From a checkpoint of a small mixture-of-experts model trained on Wikipedia.
Experts: 32 experts in each of 7 layers, 304 SwiGLU neurons an expert, 1 pick a token, a sigmoid router.
Below are experts of layer 3 (counted from 0) of a mixture-of-experts language model. Rows are named router (the router's row for the expert) and show model dimensions 0-127. Each number is 128 + 32 x the weight over its row's rms, rounded and kept within 0 to 255.
After each expert's rows: a language model's description of what the expert responds to. This comes from a sample of Wikipedia text that the model never trained on.

# expert 19
router [100 102 174 118 156 166  86 137 159  55 150  97 163 131 143 120 171 132  81 152 111 141 124 131 131  79 110 109  95 146 118 137 126 143 118 159 179 140 139 163  87 112 164 178 140 125  78  78 156 135 167 152 176 116  90  96 171  78 209 138 101 142 145 108  97  62  93 125 122 115 157 134  86  85 112 155  94 110 147 105 148 140  79 157 168 159 148 134 125 108  86  76 181  68 152  81 131  96  52 121 155  97 121  67 142 151 192 137 181 134 160  92 118 140 116 175 122 149  95 104  95 133 122 126 138 143  87 173]
Prepositions and placement. Prepositions and linking verbs before a noun phrase, especially at, for, to, within, near in road junctions, coordinates and match listings.

# expert 3
router [109  95 138 161 153 144 140 110 164  61 215 136 173 173 134 136 161 131  80 103  68 176 121 101 196 120 148 101 148 103 153 172 108 118 111 164 170 140 105 215 126 165 108 161 142 162  79 125 146 108 157 134 174 132 106 153 153  99 187 122 126 166 135 136 112 143  32 100 130 123 191 112 102 117 111 121 114 150 154 158 137 147  86 157 151 117 138 144 130 120  84 122 144  51 143 164 139  82 116 142 113 100 128 114 120 150 161 138 143 161 144 140  97 155 117 187  94 160 162  82 132  82 136 179 116 139  96 185]
Section breaks and function words. Line breaks after == headings ==, heading words like Demography and filmography, closing parentheses and table bars, plus words like both, either, example.

# expert 31
router [ 82 121 120 127 146 148  78 149 120 111 183 112 183 153 133 125 140 171 108 143 106 112 151 116 142  99 142  99 161 134 155 156 129 141 160 142 155 171 150 154 135 152  84 197 131 182  52  98 116  98 171 117 150 114  50  96 135  72 172 107 117 128 127 109 155 102 102 109 111  95 190 189  99 141 113 141  93  79 111 153 113 135 107 190 149 135 130 122  95 117  61 115 159  83 157 109 176 115  97 100 127  78  96  68 137 134 187 170 142 156 136 149 126 203  76 123 164 150  67  95 127 100 138 162 131 157  93 111]
Surname inner pieces. Middle and ending pieces of surnames and place names, such as Brobb-el, Lytt-el-ton, Bang-al-ore, -mann, -dorf, -owski, plus first names like William.

# expert 29
router [ 96 110 165 145 147 154 154 166 155 112 159 105 161 133 120 142 147 106  90 126 156 183 142 101 178 147 173  97 167 141  93 138 121 107 108 138 141  82 112 175 152 169 138 176 124 113 129  95 148 120 152 169 142 108 115  96 187  78 181 123 100 161 127 155 123  90  67  91 125  91 166 117 121 126 100 115  85 143  97 128 155 102  90 111 156 179 159  91 117 109 104  93 168  43 144 127 140 117  75 119 131 118 128 130  66 221 159 122 169 145 173 151 152 150 124 202 113 103 133  98 107  85 174 140  96 193 108 191]
Word-initial pieces. First pieces of ordinary words after a space or quote, such as ton of tonsured, dri of dripping, s of scales.

# expert 24
router [113  69 164 123 109 151 136 143 127  76 152 115 209 128 166 165 177 151  81  95 165 159 167 126 171 133 170  93 140 102 145 154 137 114  95 133 164 103  87 152  95 157 125 179 140 155 124  63 161 163 118  99 138 124 126 104 154  96 174 156 124 151 127 116 115  96  86  96 138  95 181 127  85 132 154 138  87  96 106 129 132 139  97 117 167 160 146 117 117 111 110 122 164  61 125 117 138  92  77 145 164  73 151  83 102 199 195 154 193 141 188 165 134 138  96 195 108 139 114 113 117  88 127 154 100 176  89 164]
The and scientific stems. Mostly the or The after prepositions, plus first pieces of technical words such as arch in archaea, sub-mar-ines, pro-lac-tin.

# expert 18
router [ 99  94 143 163 148 176 109 138 164  72 180  88 177 154 136 125 159 142 119 154 123 154 104 127 174  82 147  79 169 130 131 169 107 126 126 158 186 141 169 151 142 152 107 178 161 180  71 117 146  90 167 110 117 139 109 133 186  56 193 108 114 163 144 126 122 110  67 136 121 131 183 147  94 123 120 138 105 115 141 143 120 177  99 144 140 139 134 140 116 118  98  86 140  47 128 113 134  87  84 129 146  72 103  90 157 201 173 144 155 123 144 126 101 183 124 159 130 190  99 129 110 128 136 143  97 171  82 196]
Digits in numbers. Individual digits inside decimals, coordinates, vote counts and elevations, plus degree adverbs like much, rather, especially, and -ly endings.

# expert 16
router [ 81 103 154 139 106 168 128 110 141  98 151  81 177 149 147 136 170 136  86 114 139 151 109 125 204 104 144 116 133 134 141 130 105 126 139 145 169 107 114 221 132 157 100 197 147 135 112 102 126 124 163 147 168 111  48  82 158  92 165 138  92 156 133 125 133  88  64  83 148 101 168 131  98 103 144 133  78 130 144 142 153 115 131 160 168 150 140 126 109  96 105 131 197  58 128  91 160 106  81 105 150  78 102  84 122 172 165 141 170 143 165 130 114 163 109 195 149 152 132 123  69  85 145 133 150 203 102 137]
Zeros in numbers. Digits inside numbers, mostly 0 in years, amounts and measurements, such as 2-0-18, 30-0-0 metres, €0.20, plus million and billion.

# expert 11
router [111  85 145 101 129 176  90 143 140 133 165 102 180 146 183 162 131 149 131 136 156 118 179 157 154  91 173 127 108 154 148 130 126 131 145 144 147 172  99 198 113 137 154 203 147 135 110 111 144 141 113 135 107 115  85  95 157 110 180 111  60 149 105 138 111 115  53 125 143  47 168 145  82 123 112 157  77 124 120  97 146 155 148 178 135 146 174 103 126 107  96 106 169  88 132 120 162  99 110 140 102  87 100 107 149 147 178 150 174 118 183 136 118 194  31 141 119 106 118  78  99  87 103  97 111 177 110 121]
Word ends, place names. Closing word pieces such as the d of Advanced and list-item dashes, plus city and college names like Boston, Oxford.

# expert 9
router [ 57  73 192 147 152 186 127 138 127 116 125 152 208 160 118 143 161 165  82 137  91 128 101 136 186 139 136 127 187  90 129 174  82  91  82 125 153 104 107 183  93 147  96 201 152 149  95 115 104 129 142 120 145 142  81  98 163  90 160 120  99 164  95 134 137 142 116 122 139 112 158 144 143 126 146  75 122 117 151 153  82 140 145 159 101 167 134 146 124 114  71 131 154  61 164 134 208 112 133 149  96  75 106  75 138 173 214 120 144 155 155 138 138 160 113 164  99 146 127 109 146  98 143 138 134 176 115 139]
Music album vocabulary. Words in music articles and album track listings, such as studio in debut studio album, Records, Released, genre names like metal.

# expert 21
router [144 114 190 167 109 171 137 124 121  72 148 121 164 132 142 187 193 120  88  92 142 190 120 145 143 154 172  76 146 128 145 161 110 129  99 149 124 100 104 148 124 171 151 204 179 116 110 106 135 145 188 158 158 128  92  98 161 108 189 148  89 155 142 128 150 113  45 104 135  70 176  85 114 108  87 134  93 123 115 110 138 111 111 135 140 144 164 102 114  90 121 132 174  44 138 137 155 130  96 134 147  81 103 123  84 183 165 126 174 149 152 120 113 147 125 169 103 107 154  97 111 112 160 132  84 174  61 160]
Ending, age, dashes. The words ending and age (as in age 47), em-dash table placeholders, -ing words like opening and making, and the digit 1.

# expert 23
router [ 99  73 172 153 128 178  91 150 138 102 147 107 159 145 137 101 134 121  95 154 150 136 101 108 155  96 152  51 159 107 151 146 143 114 112 146 161 102 164 179 106 131 121 176 111 166  99 110 158 111 148 126 125 131 103  70 174  60 158 161 118 155 112 105 128  99  99 113 127 134 211 164  70 117 105 123 100 112 123 149 154 119  71 112 155 179 109  99  89  98 107  93 184  88 151  95 134  82  46 132 142  86 129 112 116 182 139 185 151 130 177 169  98 168 122 177 135 200  89 124 118 137 108 127 134 193 116 152]
Verbs after subjects. Main verbs after a subject, especially was, is, were, been, served, died, plus verb stems split mid-word like braced.

# expert 12
router [103  99 110 153 118 171 138 115 144  73 194 109 200 140 105 155 176 115 106 115 139 168 151 161 148 155 179  93 175 127 112 159 109 133 106 146 186 139 109 177 167 145 127 197 173 135  81  98 145 129 144 134 154  65  82 140 159 128 167 126  78 163 111 177  83 108 118 129 121  71 153 100  81 169 127 139  87 123 137 160 164 113 101 132 170 177 150 147 113  79  80 152 188  99 136 119 138 127  67 105 154  80 159 113  89 134 122 139 122 150 145 124 155 157 110 187  96 111 122 104 112  99 126 159  84 142  76 196]
Final e pieces. Word-final e and other vowel pieces, as in bee, bye, Selene, Zürichsee, plus be, States after United, and date digits.

# expert 1
router [100  92 149 181 134 170 116 171 134  89 177  95 179 163 129 139 155 130  71 144 142 169 138 126 123 120 147 109 129 136 141 175  88 136 107 152 168 152 148 155 122 119 145 199 164 157  73 126 133 107 143 146 150 109  79 121 165 100 178 107  96 160 113 171 150 131 106 113 124  78 182 113  93 151 130 114 103 140 111 148 152 131 138 157 164 127 157 109  98 157  85 118 193 120 141  91 209 124  93 152 129  71 111  72 141 161 183 131 152 153 118 137  84 192  89 162 103 140  90  66  96  59 112 154 196 163 103 157]
Commas after names. Commas, mostly right after a proper noun such as a person, place or event name, as in Plovdiv, Bulgaria, Muhammad Malick, a correspondent.

# expert 15
router [134  47 146 136 110 158 123 125 116  95 148 119 200 129 158 168 176 171 115 128 129 134 163 114 167 136 154  98  99 150 120 164  89 127 150 111 139 156 130 197 123 154 171 179 183 158  76 123 127 140 174 117 127 113 116  88 184 122 217 101 103 158 145 124 119 122  58 116 146  56 213 110  77 107  90 152  86 140 139 107 137 120  89 134 142 145 144 130 166  75 133 164 168 112 150 128 181 116  89 154 111 101 155 108 131 158 137 163 181 139 179 170 112 147 126 152 105 102  99 123 102 117 101 144  81 108  86 169]
Suffix s and endings. Word-final suffixes, chiefly plural or possessive s, also -ed, -is, -ous, as in overseas, Men's, hypothesis, Succeeded.

# expert 27
router [ 74 124 151 109 176 187 177 141 134  84 175 111 157 199 140 159 146 138  61 122 112 144  81 146 146  83 160  89 175 115 128 124 128 110 122 115 129 156  91 183 122 118 108 204 162 168 134 102 140 127 161 150 163  91  61 122 171  70 152 143  90 156  95 147 115 120  62 135  90 125 138 137 112 134 123 162  89 146 113 165 127 163  83 166 132 145 143 107  84  97  94  95 165  77 142 110 120  76  79 114 134 101  84  87 119 140 201 140 145 129 162 126 120 178 134 128 108 135 150  67 127  81 110 162 143 185 116 116]
Letters after capitals. Short letter pieces right after a capital initial in names, as R-a-ja, S-ears, D-ja-konov, and name starts like Bri, Lo, Ca.

# expert 28
router [123 116 135 159 137 178 113 136 186  95 173 128 133 115 100 143 142 151  85 182 103 152 133 139 173 129  88 140 154 165 120 160 110 150 133 121 137 146 131 192 148 122 122 178 126 150  81 115 156  96 154 135 138 149  97 114 213 121 197  90 125 170 147 118 117 137  64  91 153 148 149 121  90  94 127 118  96 153 124 138 139 144  94 181 154 136 172  96 147 110  64  79 169  46 169  78 156 120  99 129  94  74 121  90 133 186 181 139 150 130 142 119 109 164 116 189 116 129 127  62 107 105 157 164 135 160 108 207]
Career section words. Section and sentence openers in sports and biography articles, such as International career, Life, He, and words like Open, Cup, Win, medal.

# expert 4
router [133  92 187 111 171 131 123 134 151  87 163 114 233 142 145 149 142 123 123  94 102 170 166 122 148  98 170  82 102 156 124 143 120 114 148 165 163 152 117 139 107 174 111 181 161 169  94 100 147 135 115  69 158  54 106 140 139  86 194 127 107 150 154 134  99 101  49 104 114 104 193 113  75 153 109 149  90 137  88 135 148 157 138 168 114 117 138 111 153 132 108 107 154  86 157 127 149 128  96 149 103  59 164 117  97 124 161 105 167 100 132 129  88 179  72 125  97 153 170  57 112  79 113 142 142 143 111 118]
Noun suffixes, politics nouns. Noun-ending pieces like -hood, -ate, -ity, -ship, -ry, plus political nouns (government, Congress, Parliament, office) and invisible marks in coordinates.

# expert 13
router [ 50 115 147 207 138 151 117 138 149  76 161  98 168 133 127 144 189 131  68 147 120 140  99 111 166 113 123  97 125 140 134 164  75 125 126 135 165  97 131 165 138 132 119 188 141 103  96 114 133 146 178 127 159 128  49  95 132 118 125 170 139 162 117 168 154  71 102 129 142 113 186  94 118 145 120 101  90  98 124 171 130 131  90 131 174 115 111 160  83  88  96 120 179  91 147  83 151 105 103 111 182  87  90  89 114 160 143 107 136 171 105 133  93 185  99 210 120 167  99 134 116 122  76 145 107 112  79 187]
Name-start pieces. Second pieces of given names and foreign words after a short first piece, as in Ni-all, Ni-ece, Kędzi-er-zyn, plus short names like Ken, Allen.

# expert 8
router [ 94  82 139 157 142 166 101 149 154  85 172 109 203 125 145 145 152 186  83 126 134 158 111 119 169 110 167 102 142 109 161 154 140 155 152 164 224 114 146 206 133 170 101 197 132 145 107 101 145 108 156 109 119 121 103 106 188  73 186 120 116 148 126 131 102 120  59 120 129 119 182 119 103 117 159 124  84 127 112 106 157 140  68 156 150 109 143 120  89 106  97 126 189  61 154 102 150  91 102 119 146  72 125 117 114 207 157 131 153 122 160 138 109 185 115 184 133 134  94 142  96 116 120 138 153 136 118 144]
Line breaks after tables. Line breaks ending table rows or header lines, especially after a closing pipe; occasionally country names and words like design.

# expert 20
router [120 111 139 124 142 151 124 145 155  97 187 104 220 127 137 158 159 155 133 114 151 153 150 161 140  55 151 102 141 168 136 167  68 107 150 186 162 171 142 152 147 106  98 183 156 176  72  90 157 147 133  90 126 125  73 114 165  97 177  99  89 141 131 138 105  88  57 129 118  83 179 126 122 133 110 147 115  89 127 134 143 158 146 204 162 126 125 153 126 106  68 106 180  98 111 113 158 119 108 148 131 104 138 104 163 132 188 126 179 151 111 119  68 196  85 148 151 147 120 104 126 119  75 150 118 144  73 111]
Suffixes and by. Word-ending pieces such as ant, ing, ent, er, ist, plus the preposition by and the word following.

# expert 10
router [ 88  65 124 153 125 156  65 159 130 112 162 112 163 131 142 164 174 196 112 162 123 136 135 159 168 100 150 151 111 154 110 163 113 140 130 150 156 116  82 180  92 131 149 220 182 136  76 119 150 140 166 120 136 146  76  76 178 112 167 119 154 156 129 120 147 102 113 136 153  87 195 124  86 125 116 140  87 121 145  88 164 127 101 129 170 140 128 130 107  88  88 150 135 109 154 129 175 103 105 148 144  63 102  43 153 133 145 162 136 156 129 153  80 195  74 160 151 132  79 138 115 115  74 123 109 106  87 152]
Name and word endings. Inner or final pieces of names and ordinary words, often Spanish or foreign-looking, as in Jama-ica, Syna-go-gue, Cornbre-ad, and Francisco, Antonio.